From a checkpoint of a small mixture-of-experts model trained on Wikipedia: 75.6M parameters, 697M tokens.
Below are experts of layer 2 (counted from 0) of a mixture-of-experts language model. Rows are named router (the router's row for the expert), gate (a neuron's input weights, with its number), up (a neuron's input weights, with its number), down (a neuron's output weights, with its number) and show model dimensions 0-255. Each number is 128 + 32 x the weight over its row's rms, rounded and kept within 0 to 255. Numbers have three digits each.
After each expert's rows: "gets" lists some tokens that make up at least twice as much of what it gets as of all text; "comes before" lists some tokens at least twice as common just after its tokens as in all text. This comes from a sample of Wikipedia text that the model never trained on. Tokens count by the router's weight.

# expert 23
router:103101069120113075164086078118166105100162118163148104107157119121146089174058150153080177090086131104174114142087162144065103147098134134156119177137150100102153112137160157170117177154120098137141139150082180161093136120166140155159170164090153086081065142102156088067088119087131165095063099088110093154080151158139177143151183127105155076087096108173112094144088124082097107126132154186106147137168158129133167104123132094096101090143132086134156046172149110101162107085109170175100152111088121141074170151141183111176137133141130078136091080196151087158171075179098144160122135096123141166158180126150096127169117113077102108155097131164147151092127155168091141095155106113132163105164171132110150112131168105152080139087103099137136078097175108160164111161151172
gate3:106071125173123079149108153084171137077170119076136098146172128127143182118084175093092157168155125060134114081093119113044130108065165195130142148112156096101102165097135127156140143152137149130105121126109145124129134121134068132119155190154141158095096060113104138146133155100132129099131117176093128149176151191103152089154142116126134125120124137140128151159145118090174126141143086115106130066115165124140147122104182125171214096103116059172096115151050153147088132162119092179159159123156125138167123094201142142137104173172110156147111121148121195179114154122161080118163129179144183146134107120116139123092107169070150146116150217109136132171077137061157101075161137145132132106059169084087132100087166109161047131150175134142123179152174089124140151137112146
up3:154120158136111117155119133141146155100129104143113180205092107114123081139128166167116149140191099057134142145130119101145096141116126131067112108181137077139142127138073133082143111071085136150133135140121144175110105142159138178134172084114066152141129118129112124149100109102124114161089149157110165143133079103137091124147148135103166109133103121108102159144156129132107116209145138138235165132106101153151126154093123136073142129077109170181168089128125080133122111102090110117168109147191163115143129148107132134118155159098120122121054104107168095073070127050123135097082159184069239114087165115128124189180136105108142136097096092130098116139131097166100164138073167143106114073148115183130164203111106168204119191048109167098155131130166102096086137175142142
down3:131121190160171080067142121117075130140196173058131071143156093104178147112149160147097083152155105157099138179092175103131107140147149139133134142135091167115107138122078119127081087112103144084174104130147125103127086135115137137127126154118159091061088161159105132189183155124143121065123149118160120174089141179118098129058086133144144128114141055088149078111103139121127156123107161105100120152142106124102143127148129155129167166192139164154134141143107094186130109113209071201106100111090167079136118145073085084102105144168187117072099156203162172097134101174129106127103124104066153089110167098138129104138133161143071079114092156131128091115112118086134156135117113075130136110170113194095045177077100116104169104129150159115078132078144086146136087122113120
gets: " ", "8", "0", "2", "4", " ("
comes before: "2", "1", " |", "0", " |\n", "3"

# expert 35
router:083128095171161059193061110095190121133093142173187077098157113120180089130054154180094175124057080107169110090110145150120127134080169157180133164092145100132153090209134177135074151105119094131125162115099186153088131147150141148146158161107130094086104115095129068066102124076157164100128091062122126131111195147165142144211145138099180102107090106122103115097106151136113102087113131166127136117172149121104134106108157117127100068160139081129155077159116125133160133100101170150134117143114091150100191160183162121163159079091117117145116105174178090139166089148142145151135129099125142150173174169132067108183110146107084116118129145167114123079109156144136126122147155061080129131119158106128171104104113086099104099132103105142164111136177124153185137166164126
gate5:111097117169136121085138172134148151139084115175093122164097166146159141119205070174078114181123113140124074133122106131112097109135175115208105172134164120146114149110132162092115133110174180109089130091142085113119141135191079054136134120161131098109160186158127087142160206144149236150120139157135097133121178120122087047111160154115134120085143112109132103088090116048073130085089119185125081071155129130066110103135144115142143148109111098128177078120120132093102122126148131163152096155098117174132122160184174108189131104116142172144152112139147172106116173113139111140113116158104128179068160116088171074104122125176097155126118134153189171071090120178112103166157139088117126101149167156112214135115123101107171152133200148117144154151093124140114134174138157
up5:055151146185136138085120134196211052136118182111123038098118147120134154063203054100086121143071099123106083106145144136153142117137110090148182147130173116140101137181132143127109115121153135151121180158136147144130063105152160156125139132126173078133077080166173125170164177171179142147149167108155122109150109139126136109039045088125111118087053137081097149152101130130154104121130176184117121158175155128160120096188154097147146147168132101128134131158141123094150097129098188132117109133097085123222120127104162117145109120157133123132173150101170129164178193137155116149169110153121107109158139126129087091149177138210132113096135172092096124157142177102069125137135135079099151114108111103130169115121118131135142141150158120077139107155113084138118154137168084
down5:111053158147109125168168121098144119088143164160139121121161162091103158131188163099084129147122129098149173120212121114115098138090138115126166093058154148159158114063157135167141066138142177154083145149082143109130083074148099110114149167130171125115120127148150120064090128102109140135152141085159093171178128129146110060104132149098091144080123120071156077105170120082109205114121111193118122160106145134083128121116110133107115122149181120149155143188103163134110091143168092127135134154146078116133107111138130115064138086085157146078081155052107133090128116137136059124155079095106184152062192126124113148059145080114150159142136142125142192105108156181120080132123117168101138165068087051072140138194134165120098115176120180149125105147185133115151172128135125
gets: "th", " ", "st", "nd", " also", "See"
comes before: "==\n", " |", "==\n\n", " ==\n", " |\n", " ==\n\n"

# expert 13
router:104102067159134074133127119106206104120156133122139144139132110095162103150101155128068176144107138110139094164099130129138136137122143157184128167110157115132167164108182146156135209117069121129152176141116136199132099170153144142140188107108165116089102134129179093065114138095161165079112059145095116143122159127128183127120167098088145124107103144133141109097116114137102115108120146161106204127144161125084135105108175092141128106142145122110147051168210099093141118093143137142125112144087117166093154136116169108147134117157086075157100104239134088130166063128123155223138140086119152149205178114141113111142120100117081093125111107173123172129146111216106127110182084121144133104133137093087141137108124092139057126069105033148106114116128081184156141145100138
gate1:139126134137144139056073144181092108102112101146165165109115139095092043149138097139134074143087137149134121088133139097092205143171124165138067154089142128100070157092186056131079086126105118101106138119142117159156109117103149149188098135135114061154138149167107170127144140106087117130092161165101148038149106161142115062131084102155100126133119138106097181130042123124097117110111146100143144172144179107092137161135104099113163099142161133098143169143114126144100152129100178139143206134034183122097117083119125194074154144088077121157140162132120179142187102088120123062161144160118184094140117112119121134089118160101086098070119124135137142125169170143107115143135149124120035102101073136114097112112094090124133074129063161119099140073131087122106139104151135
up1:109125113107079087087092094074144133119115064164092065135068106169072160126148186159069114116177151182116143149161085145156073138079157097087093109132126132128135128153075116087151106149130055145145197117121110153109141112208104098151181183101115163119138161124174128136157136150118107175163090125114095113149158096103138165132137180102151150197151118108151072168147058114165164129142123204124155099102173118118170177155175165103161139152138135162134139138144104128162138160136095172132128131159089158129127092116118140199135126093123072135136131068072090063089091139140149130080170157076113168176153099155145107149131134145085073148097118156192151087085075096160123102092105107139164155043152089144156123144146175121139130111149097116094109152150097158086102149114116
down1:169139139118106172144133155125112101128104051139165189102130116148086123052123159096119133162194082139080158139105153143174135141174098121167144133172200167126081114196122100133110106176183127089137103140154124134148160144095147125100065205097093101067099159102126094147130054142173139098158112189156074102124148121142127122152097189109129168100151130127167102154087132150082135074068186159117102128167157087161138144137120118127161124125108059055118184105117119141183226119132168117069137138099134144138144113070136165153145084136107075114160106199169120182114098126148061103124129071154085138146139109141072161115122093104149112074149130149100120118107147155138130144115144097136131130122127157149158119197106070069138123135068133122174081116144099111114115112131123
gets: "1", "2", "3", "4", "5", "6"
comes before: "0", "9", " |", "–", ".", "8"

# expert 8
router:125098126113132119115073063058142064078100094168117100103151090081113122140128112105109147153111165096142107153092134182105094105107113152158116156098167090126150087131137182143114193135113128150096125205142219151138146085128202147161112140165133086084083127101116071073110121102107144109142144111106087128111181127172181134119119115115179082117162060167081092173101127138138066178142143128126153100142134113122127148089110068105148109109138059140141070151194093118154112083063135134120148136111134080107177164110128144153134136155149107136179082186141104149124080141149184153161087148083169151158144123172084133165132148119140109146074129135152219116105119188130143160150102093178197103137147108114120117174141065155125160131139121109066099128143096158092097109100181
gate4:125104123124126192076130088134110168166043168124126086163153091160115100130118125121137160218127151098090114077129102122102115110109154178083157103111137133138116182098143137129099085124172130154102050165103166069189107096115143110118178097143095081132086152127160115152122140126149161183091112125134120131130112143131115143084182129154135066118074132160109128140136078118106141118196112162166130144113064142074065100104124147154073110054135110151108117121193114178166128115080098156151160142197137167170152070117149126206135108157124153163099108160104104128163112082150169141052136099129189110112069123149118161136124162112202135095092123132074118152081143108127144145111082105147094096191131152130179158106161115138137111115092113099160140074134174209105153114155165
up4:142102109127128178134161118121105118125099157125115105132148112080084151078046158070159149180087156117081143099144074158123090099137167135135166086070131135089115154111123149150126084175145116208118087097181140131144117090181179111167133106121162102140131169077173195105181096110143113110111125162099122130060122119080164134169128163156126057088082145135101121145081074111107134106129062136133153174122094175099081119125155167145137139087136094152145131104154117167139180183126161127132150160158090131109147036147139118161167154082132136139166149210134099118137118098096156075047110102137154173167120113148094122181104112153185111139104205116152088142119083128166125155133115079131151099142135147114149143081170043129161131156086112113103162067117130097069137108128131
down4:091118071139159098131133188147118146120103094072116111148126158116140079178055128147117101184108206153121135131141181099120116124134055135144108105200105176129129072124103097155188097149139117130147106165119137155121153096131087117120136118122091137111089126120127095202140123142127169098126088145194138119148105146196107072174164159145154099111118210121137108106141159163164143113102071121120084180112187125191189170153123090109134147117125137109163120119091145091122126076160112043088140144128087152154139115093104107126171167118122132103167074122126176084135114084141126064105158149144161154167147151134105154101087146121193089053120053136126151161179155104050119109113074138111144154129162098116152128128083147124188104138121144150068129188123091048141118141148099
gets: " by", " Born", " USA", " Location", " Total", " place"
comes before: ":", "\n", " |", " (", "\n\n", " information"

# expert 43
router:160123080123114068117140103103170114146120122142163143082181150075109128193074144188071159041094097121144063108087147166113119119110158124156138171095241103093113172179122186205107159188121090133121091134128148166131107159141132119120151104127202105108138097095138092115145134068092146092088166065112129180115113127103145124156216097017111104106098071145132105087126150129115120108120114126086143151116174105142132092119097108118097104153118148086144090189140098114141145101082120125134132137101127119079111144151141107127161178191115087130124112182157087195130104121091125154109106118109155117132111123114142118134116110100066107134118084148121131141123108184135120075178120135129192088153140162120143166116178070154099118119074095164155080100144104147143166138116159
gate2:105173132143135040152159149121157125152145149142138138142115128124151130142167119077130085122152076125119083111149152155137117123160134102112129186083140133133124123141111166121148145108161103143125207125142161096118065053157118133125195100133062058091067180131124150104160124128173120093168144184148115128140125170133130117046165140096112128130132103112156144167096129141136170138093088180106143158116156079138073120151140080113132089168121127165189127200147149141151104118089069151082001083098101160155093158148118114088101192127140169147099195111184141160184142148093084146129116160173143061161164157124159186119067117181104169165098174175111096147087120154105177139124122143118159127090107123187106115136130132111074151168097165103146101129159139140096121120093110
up2:099139159097151113151087123167135184097104141116110147123110158132134102205107068140133110074144082132145092178173161153153103101160103092086125149078110122156163114075095127079156131133162165133167139160089108133111126181140130104113122128133079107137108151184142151144117104193150138111142082189191122103133198130088165142078115137124062161133175108179167161145071090190110131119122083199090141119117153100141054120131154112131102162142139188168135149146083164122126155094061103158116055133097145196112124116136122129127089141139146138145137158092136137105105127201122102206082126155140149096084082120159132169165115123170108097162131163186128162116071110099095118148065132154088080121118115148113068077131126128141097094165090092120031120111094131144119072119168095
down2:100109132135118158122190118156118166099149150120130161139185130185083145132125139125087081171118178103114108117149157144161084079135091183124114071171177095143122111125103111215105129147131141218096131145145097112097179122146118126070082143136103080143174137134073106119088018110111157066113131107107025119122128157111096129092153149119125101060101072063109110123111130093182162138136097122160087125123120126057116104115086099087113087143175149118170139097103105090122118114152126134180111137113077139138111115162169094104122122144176189146107098090134105167148112136128108090097128175160091133123104092124099116194143102134131163127109166129171143139152135100172145110125120193089141138102137146139105129196096135095086187066093121110157109062114136167165186113162063
gets: "1", "0", "2", "3", "5", "4"
comes before: "0", " |", "9", "5", "8", "7"

# expert 45
router:117136113138110096127113094114137094077140109124158140127167130089063115127102139122134191105096101134143099113100134117098062117046137123131108142102161124134144116158173096151135158156095144115135146140102160121128163100169115162120166164156130094082088124125149114144031070130126136148042128104127117224129123167099127167096211063135116086095101127132130139125074147058090064104156109171125183118185129151118152039067132101094098110161147136133169132155124155130172142107094176173101147212071128107096176126117123107170126135158127128147176114135145103153150090181149130098158111165086133151187125188182090145171125109096127119140110089154185135131119159139108142020135113111092113142128162088178163097178111057161119125126110108131071115140141124169138128150126140
gate3:134101147093163112158115066112109141070137080133140099085107141137084095130086120114096068171158093113168122151102158216147116136195120181131152173110058146140156162181134197208136181115114146104129119099145088072125147086081099152095147126108097106111110155160174138168139151124166130134167190149126116149150115152115177085090194078134150139172112108081117192150118128136164088164111106096133134110132086177162142107127145149097096116100120099138128137084173104187120139126127203057139141168088098147065092156088100115111146123144128132061093133152129148131138125110135115114187173164175161080120108135124162139110148135155119159091071118119106112122153179129122140121185109133171121183159189128173102148128146122102117112096096168112140084166093157033164074067116133
up3:129161094187160206125135179125145066128149145141116143152107136080169144130171102179169135090148099121066086115100140097112189129094175155140129189101105171137095127066126148106120091122072138175110091155099080138132136154109166158143107195143116185174178097150083122139171142121075183064082119125189216104088133126162084081146127130123153136101134139111130144110156096133157120148126106131131102133158103096082126110145131130155093141129090177203136157117171136106099143090163119106156144190131148124079149114191137136169128106125185132153114171146078132152112131182105143116126156086108112121165112103120151145163102120163116119131162080121186121143092053161109184125143107089180156099155094054057162149127120139135136171123131123091037065089163165107137133158119157
down3:147108147159112106078112060122116175126095136076108136130157127131109116108122076122160209122137087089136084132129123125125152104115119117100114068177157175133144087155138150147053140129124163154149121128119091057134139096067149117146098094178106068074138152073147166161161155118160076070143121099090148141123149183098143124139110073128114178098182128132149211171144110119113053110102162143062118147121124146135108128133088172098105150107121089086153137063134064146129151158106156124119128170070207122097117086124158087121067097086119120082095142160093155216132108157101170104140131163109143105111116133165097087145070138111126117078127153169061128174148139105121155124109135150080096163042154156127083095082099159169122083151079114083126137107094155086111098146130125
gets: " of", " in", " to", " on", " from", " at"
comes before: " the", " a", " his", " this", " their", " its"

# expert 17
router:074119160160152102219111125170139101110213113145133116092175090120103096128135156145118180119081113148124133129069126153132143093093169177144085163106155105131171100135145151184139153175140031106120159122110142128160220099182198100107162112138187091108121121139161101087104118091119158120096102128119080122077161111150169130122121161143199140089114089186152127122069120110085082157139187158106138166147176086127141099107100127121153104136088080119154121121126148139191152133134121166039157188067105129102168137133114149134154147141128121156137117135157108157113118183085099157080073109109164154167126139158115133142154098094092121178139098182150145128161126154123121144113085107101162094139193090111093111145150015180144137083139131132142109089140097161176111140125145
gate2:128148150099117128143160145158076077151123166103083146126146114069132110073125140147182120102110127169157103130140141091119112140065140172094097124115087120085135155097151138107122072093142097119117096068132167156079191134111152126168120046142149093112106142160068119079134081115088109123091070185112131135140158126165094117124113086170093108106196148170151117130149151109089161120091145196123101119107139136140113083093085100150157117178108129145081121101106150130072088188148196122163126094102113130107129135112136072110057137088083112148138139064076078135127124092149135173164197101109140136114154091090157108069110202173130081108130087177111092119196134109120134092111147050127187119102147120113146191106146131064162042120128122114135111160138159150105127057110099
up2:124124126155126114060097146161089064092163173089137134135112117158079124172155096182139080154125156141133139143140140121146178107185168119142172161157142126151151150140123126111105112159157118057171169171163089094130129139139103135075078096147140137137137116097140115144195124164146152100160190099115111144162165157122151091161120133061095098177115116091161098146126168162132135139189090082169154137126109150101139159135168159131181087175139139156142106135170069071134156081145100134119212152145102098091103112103086087164169176084142143143157125153151123075166142180044128194122081146083149122171159123176157077096110130142122137092101111128089091207072092178109108129191132152120112061148133136092150163102184091105136111097124085113127178113139082123119197172149148
down2:109131157081128066150127152075121118137089122148131161108130077143153142104123134112090138146171056144107116119093141138127091092140112174129061144175091140099140119095131144162089087070157146154095055139129194089134156182108108107118071156182122165136087190115155107128069127117101144156104122093115151148091105097113146120074123173156074164113180153185114037148200144171153128140147133137099097112165127111131065072149076146133159126118196173135120080154113149124097059187150158140131156102100063098173162109164156120128072076071112156105150137116149085153123057168116123146134171072141174117118160079088149154107110142158145133101131167113100124122157109116174108069116137093182180128105098113141139132118091164095156185099159162173122104125164178148146130087104131
gets: "ing", "ed", "ation", "ated", "ate", "ating"
comes before: " in", " to", " and", " for", " with", " by"

# expert 29
router:081152095112140103170113066123189139114113111162149095126175163125098117185110144161116117161119096104151100123111136112117142140070146136155135162149152081104121150100167179159122139131134113148217149147080123140123123133146185131143155146141137095109136171121149076117028161073101168134134089068113151159047218145146171081101189111153141086130094113170123035133086192120096064125134129160097137144163144138113206141114152122112090130109116102113114096167117073139121079150108152251125116110114152175115151171122151076179104122086088139120118093185140128149127144135136175142090155095129223167168131124138129148141097163123138133145071149144116142123141191154108148120130109111140150129170130144148155086084139161155063124136132078169165096139164113148122127123173126
gate3:107119093140166091071133114116126117137131124187094156119114138135169152153134068108103141143104161148083081111118147107117082104116112158163093147104103108094113118097097104075126096134095142134079168093136101114082128162149200080097124126134157154119106133108083170155153141074155125179082116107118175136126140156085087161135152117205091103134125190131117150068175153177125106156127043175080163145135101162145108124071144085074130063155135115061149102170142105141143100100188125146121112084184159123105135089125152103176096095134091134176127166174078102133132064150126153141175102066125086120081143107191145108107181163110183110119096086127112157156127111139115129145052147098098148140145086151148125098150100029131087085093109110102124169171082124172165148061137168
up3:200118133152133112132150104193181229135150085143135149121098107129165098117097117153068119068151101111110114104119158091133151070129175121113167160095125134174105084111132096143121078132162156203134121163152080142154121183139184071152073141168126171096145153142093181149149090110143057116071162152183087165091151141113102147160127110091105092143139138134123189086138149130093146089091085101161136112075121146130053141088111136112163125132127149149162101126095158136137113143088072112103091145132118082161082153134093174158089191083109079097116089176086128076140120099117118143161135142171117092109178143125128131099145151184157114126164161130120129104091073086147108164113139121092095147123087101086124094123132061127164092130128194068041135131128133089072107163152160
down3:151135166117112140144103132110085157161101150103120102097073148097145097086178143148127122083144074132144168114116121114117115088165153088048181091161123136152113073127057115133137064114104106124108115173130135095139138166108118076124095111090087140102113096111138184145120138119128102079104139134168103122134138083169156114124113145114066096139173096140123090128150139108135135068091148118174157110141134075067102094108131134093160220056093120093126133083130098110134071085063063122112116134112127162191125160095103176177097169104108118099113101120056114090156133142078108155148107139150159128154145149090119175104082076182105076099150211122141086116121169119158140159206104110048154139076126165094143189102146172167085169142120188111100148126156152105084117114175132
gets: " ", " (", "-", "–", "==", "==="
comes before: "1", "2", "3", "4", "6", "5"

# expert 26
router:104069089068102082154089088115185079088113113159200111115148122141138135114068133143043160080129140127136155143095186101091169109095151147148118149139124119072096115146125149196080158103161060110108110115085146135128134124190154146153182104136138138090083148111160116109077108077179143112092151062119115121131147166137157176129201118148101101094111113148111098170053149099074065174118134165128179139142152131100177120121160080108076092145153106099164122134151104120161146114092171142161144117112110109076153116136153134164157135165110107127070064148169110152181085157145167185154063088163108169126155152111132146131109179126108111132088123130153153139137136164097151064151141096143137153098149206124142084100186126121103171071141096111127109087179095157176121120163160
gate0:114102090123121112182205101052095147111145071136124136089116126144169155071085183154166146128091154128082140136154104118103141069122145097083112149144141130153070116136107146186179107106147137147169110064139079055148111148118138143164154073170140201099150156168136096187073133133098097135131097098136119134139149148050100171145147118134152104124139119053129115137203081076087109129136086088143123133155179166117152121139132155105076138134104081116139158159100078124166101098091184174110082101119115150059108153153140121132125156097153130114124132187165134134105153117141124154158148154076071156152073194106197150109143176093136058118112102168118130155124146054133131111140115132182190144116124137154120114184085106135151197118127078149118090089154086102142099131149149
up0:162138059079139121146199103167195093188119121126103121134143168153122201146090199135147098163127124073160082129121132131110182113103142138092127125123136118087151083122180161093122082040144097047074118153125149137156098098111160108144144136130181110135114112168117152121077118062143141155141182103154105097100114172075099142166162102143139164041148118118135130117199129137121151126127122143079092160111128111118149089142110128113147121169141100131122118108115173134121143125083184093198044115127095108100098139115148163107101143138189145122150121132092173159128133119089058148115112180210129154127108126183143104122145133141103133149128131108124102138145053097144149106130124171108229090125182086074108127156068137148089137130127128149140144096126139106184092118069058
down0:075123181113071085061106082139112142116071139072147143118091090185150120150119096126127119085171135097106109116149147128128128156079078145103137127116139070178127151114103097138099098123097169128153177083108117099129113108139154191127139157108111072135068140120133065113130084102140126144078087173101122083146141135119164153138105140128103078130198093128156167066123126135147126145084132115183130142124102147181120114167066158144115143115117215119168128181158179132178150144053063163158138067154186086174138170148134164123143099107101117136099144087113142084116158213129157126140113102098156131125189074088115180097116082185093117142133133139117145041092160141123121081080158136086124147103097134114116103119142112141173115061068111132133103067071096092158114116105145
gets: " May", " October", " July", " September", " June", " November"
comes before: " ", " of", "athi", " Olympics", " –", " June"

# expert 1
router:124144121136150082145110069123191060129130097117167107097140100078114111152074141148052153105128097131128077102077143141112134129123132143135109198104129080139134140131166147136117229163130092124153155157093183141081147159143167152122139123099150086092110099065128126100128102103141148040105134102079129171121128142102148157124140097085110108097126123166125137133130132120114079097151110159074216173114127099076136122105151119104153116158107135128111066232151138138146125066148119148091146142101121127071134124141148138149158146154072039130127085191170091159125068144113148195134107118119131153121153121104118098201158133122091100125130137201120188089156129152109178129174141103142167100129155092083166074125134093119064142101093049142158101096130140167172099160164149
gate3:129170091130177134110114088132123121102125095050079183137149082127100077097106107149146138143102095066119138084184124116123091084161110111075131158159121171110128151095099144188165146200141077126100142140176169155122189102115074137149117093141109101133096096130121187123055139141079101131159106087192125114125102138153137177136116105166091110169064136087098161157107138126103130236109099152121102073129168096077070149183124147136188107157160094126187146127142141134137086174186135096127146113109099196144114204145175098089112126128149154127126150106108094139159125094077151169050106138137185133149104116126142124132152133172133090138126110138136128143154167167072124096134084121120149172132128158106136150124132092088167153158112167088113166085136210097108158077114173
up3:079154097144096150143033076172090103099101143142143150117080112121174129121160141100117157167115180146173057083147110174164158135120069155133091166081132165179108163133137151179150163099179162186109144078128089110131167102143111116192139126141138115148165105144182140211229158134134121123135089146166090108105165083129130119123062114158141169181144129155105116078149124112146080082119115155121131092119154162167126102138098122127154189203140119120095107157103076087149134121110162113144071110172114118150151110145159122072177128159057101092098141137161168064116099179179140134178166110162120103120147165135160185144091132137160127136122162103097140150160151145167169126170079134149145127168156087113121103103151106156157095152132107131151106144073112078111161137192078
down3:137053129150069147180105138098162122035127132110097102134147117106176183122110120148100130120216181191101111131134122167172107142098137098071113110099175084113068140134176162178067126083100168134093150102142143162173186141124150093122126069123095168135158155097112203092150171107132136143106081122054081137154177181155122123128129141127159102149153092145100124121186129136139082083101147163105132094154147117141170134090143141077089116184117109104092130138122114118112129148120118140104121124131097071122160098111097196122185157143142112128089113126115055148082178128130105064152195169134125050171100068126113111160122192122148121196112112147190074142120156127152142123132150198173136133182127133148084161119114145113119126141085117126153147066113123163091148143133110
gets: "0", "9", "8", "1", "5", "7"
comes before: " |", "–", "0", "5", "6", "4"

# expert 6
router:108063133094081121135126110125130066078119102163193087099135142134164129118078153147054123162073166102143129153089195123126077114110143150112093105098150087121216116144144160129065124215134062114152125151103136146049170123154106148139139146129149133058080162115153076112101132141186157087080153142143058142118121121093146099138114112130101135138116133150079123144107109077077160130151178132084147104110141091123138112104114122108146110170105114173101124148161063116146059132139173135128151119075133124104162114180128125143127113120076129130101138166138085152162108195127115139159112120125139172145179136128143113147181129060122120135059125180133205087088165130143221122100058057146107071141154115089128130137135151136094120069181100113126108135135091158116096135093169
gate2:060083135162164115160140095140112153136158108123119121148126157060128089135129115166164098147090142104125117140106133167185108157124188120127154130128143147119102101132125131141150170139119159088106177089153098104148177121112193159139098160143145115119149101121105132147165155188115156140166076109055099158160108135080196133124228070144096146063143105108187152075145131071138084134132061100135134196131139124132122183153208089148187134117148154061116165164135106147084167096105107124165156154102159115118136086124093109177114125131103125178123107111137144123157168101193154150142111073153093106142143125135190114114137191123174091113148183110140101127102234172142157078111102189129084100138099134100123136169083133142145161123070115066070117166085147132138097146160100
up2:149082068154114135150127092118112142144168111093148151126132145085119128145082119117119215104164096163101141094142117074109130079091142134148155113158141109076063162127105057124160097138068168133161157172165142162117132165103123165148159105122141105106167120143101125075173141069135096125111117133126175124162116159132158157139123117098084148140110202155125077124126162161131133145065120158126156090094117151123181144147188119068134179116099166144183124064054162118145165126121127134167171100069141155153086149111115152103204157142175091131146174164116156150123120118174167099119157105164190080086147134120132090041179087180152150156125098121109090160163115115113144198177107107149160101084103113211216152158134145148189121101144080131141121125155115116167154130133090
down2:024093113154131085151107150130130158151137098113140135117109074111141125175116135255192109095112172150133121150108115069110102136092109110135102104130215100086057145104122123135107166093119054150169154143106134105156096078124127119126117146132178126100134148111132125114145173148121147121131148111092110080191157160158156096176176109091159118085145185123145127182139144157115152115120114155124134109100177105122122142096126115136148115122159160118131112074126124105080134105134132131060109152198081103133189169172157142168147149141138116173072144167135161128113151126112156099102126087157112069147148137139121129106158117083174089119131121108116119148154139198205119096141151118091082032141173131072187148176165140075114126115098109151098148063084177174147081119119091
gets: " he", " He", " she", " States", " She", " they"
comes before: ",", " was", "\n", " (", "'s", "\n\n"

# expert 27
router:121083073129110024122069091086206110139127108184125128082134115051081096116122151131133142139154128114164146116084127136109092134085140134141138181123134080099190123126147139154143208117129128195137131170148180142100140122122191155143156113174162121124100106086170118108099061161122133115125139158107116109121111152177153218149146127110126105114122078179147126124121145069114079121095169161118156120181109119153144112120166080116103094136109086152122065156159111112133115135033150164126145144137112124141119181141156145179145104121170131111150078237124090111113081199140157156120141098067129158110174112132137116115135135110132109203100101120175125112153142118113104103089116105129201126151139154095210114091135114143084125118115094181079112118132057183147098153119129
gate1:151113132195140149167096048106146069125094111107134113158130084058172126126102114117138137127103147152085137146127113101144118168159120131203132114117176115125163157149134145164135123134106170126169115113043133125133105068140203088141139120155112193154151102171069034070115174145136156144124127104081126150151165154130151110144154082144124145122162140122147126151121089123080095171103167060088156107157123087106124109115105187111136170155163100144165114089140114129096133188099114108145055093147169060174179118111134088152146168124105137121085127129148157105142084131121064125092127122043115100141168165107133134089127187123130144162126155085168158103117141176195115125158175122139167111127122073110111161130079097122125140110177068089192156067126110144190093159068118
up1:177102137125119163147090058124077162061077153117124156123110104138067150095130081122107125152082136064156146153095148112153128163086126079097102171160104126143096149108104088153146063120118127120136187147092142147140191123136166163124105137150121220109134109148108077112132086101112097110121183111121115104121045089149117115098063098126181114020111120119088076119133167120129195130146107155133089162118102134110057172154110099132141125050130123139088131132112138068184126094091115144126112135131152170115184128148147120210125121134112175130152154126150083116114111183155121093160152110154182072159149145136082127056153134153178104106139149166152152109204111131114111164111139128140079077112135164144178152124175083112134094165177101161127090082141133082094148131089107
down1:164103140197119105112113160110146126110115157080148128119155148165152129157148117158139130100045154163093069116117087095135159070153144110092111120181127151139110174119108088173097117098045171068175124108111115124101171121183128114109111100067159150125136097099118105113122184139101094134082092134169188153136123163131079098155077128153201123130140125080155149097133151146105046156114059149162132145128116126123149124164148133178111090126115165106150127121076150102070113141054155112093116067154170152126137159145173119126121148121107114109093128088144187156143156185133092091156068154163099109152134128105125121196130122170140159126094134168119085141095214112142144177067091145086092151154220116121101135125177123105145070149120092164154125123188170136082155203148115
gets: "-", "\n\n", "\n", ")\n\n", " |\n\n", ":"
comes before: "-", "=", ":", "′", "″N", " •"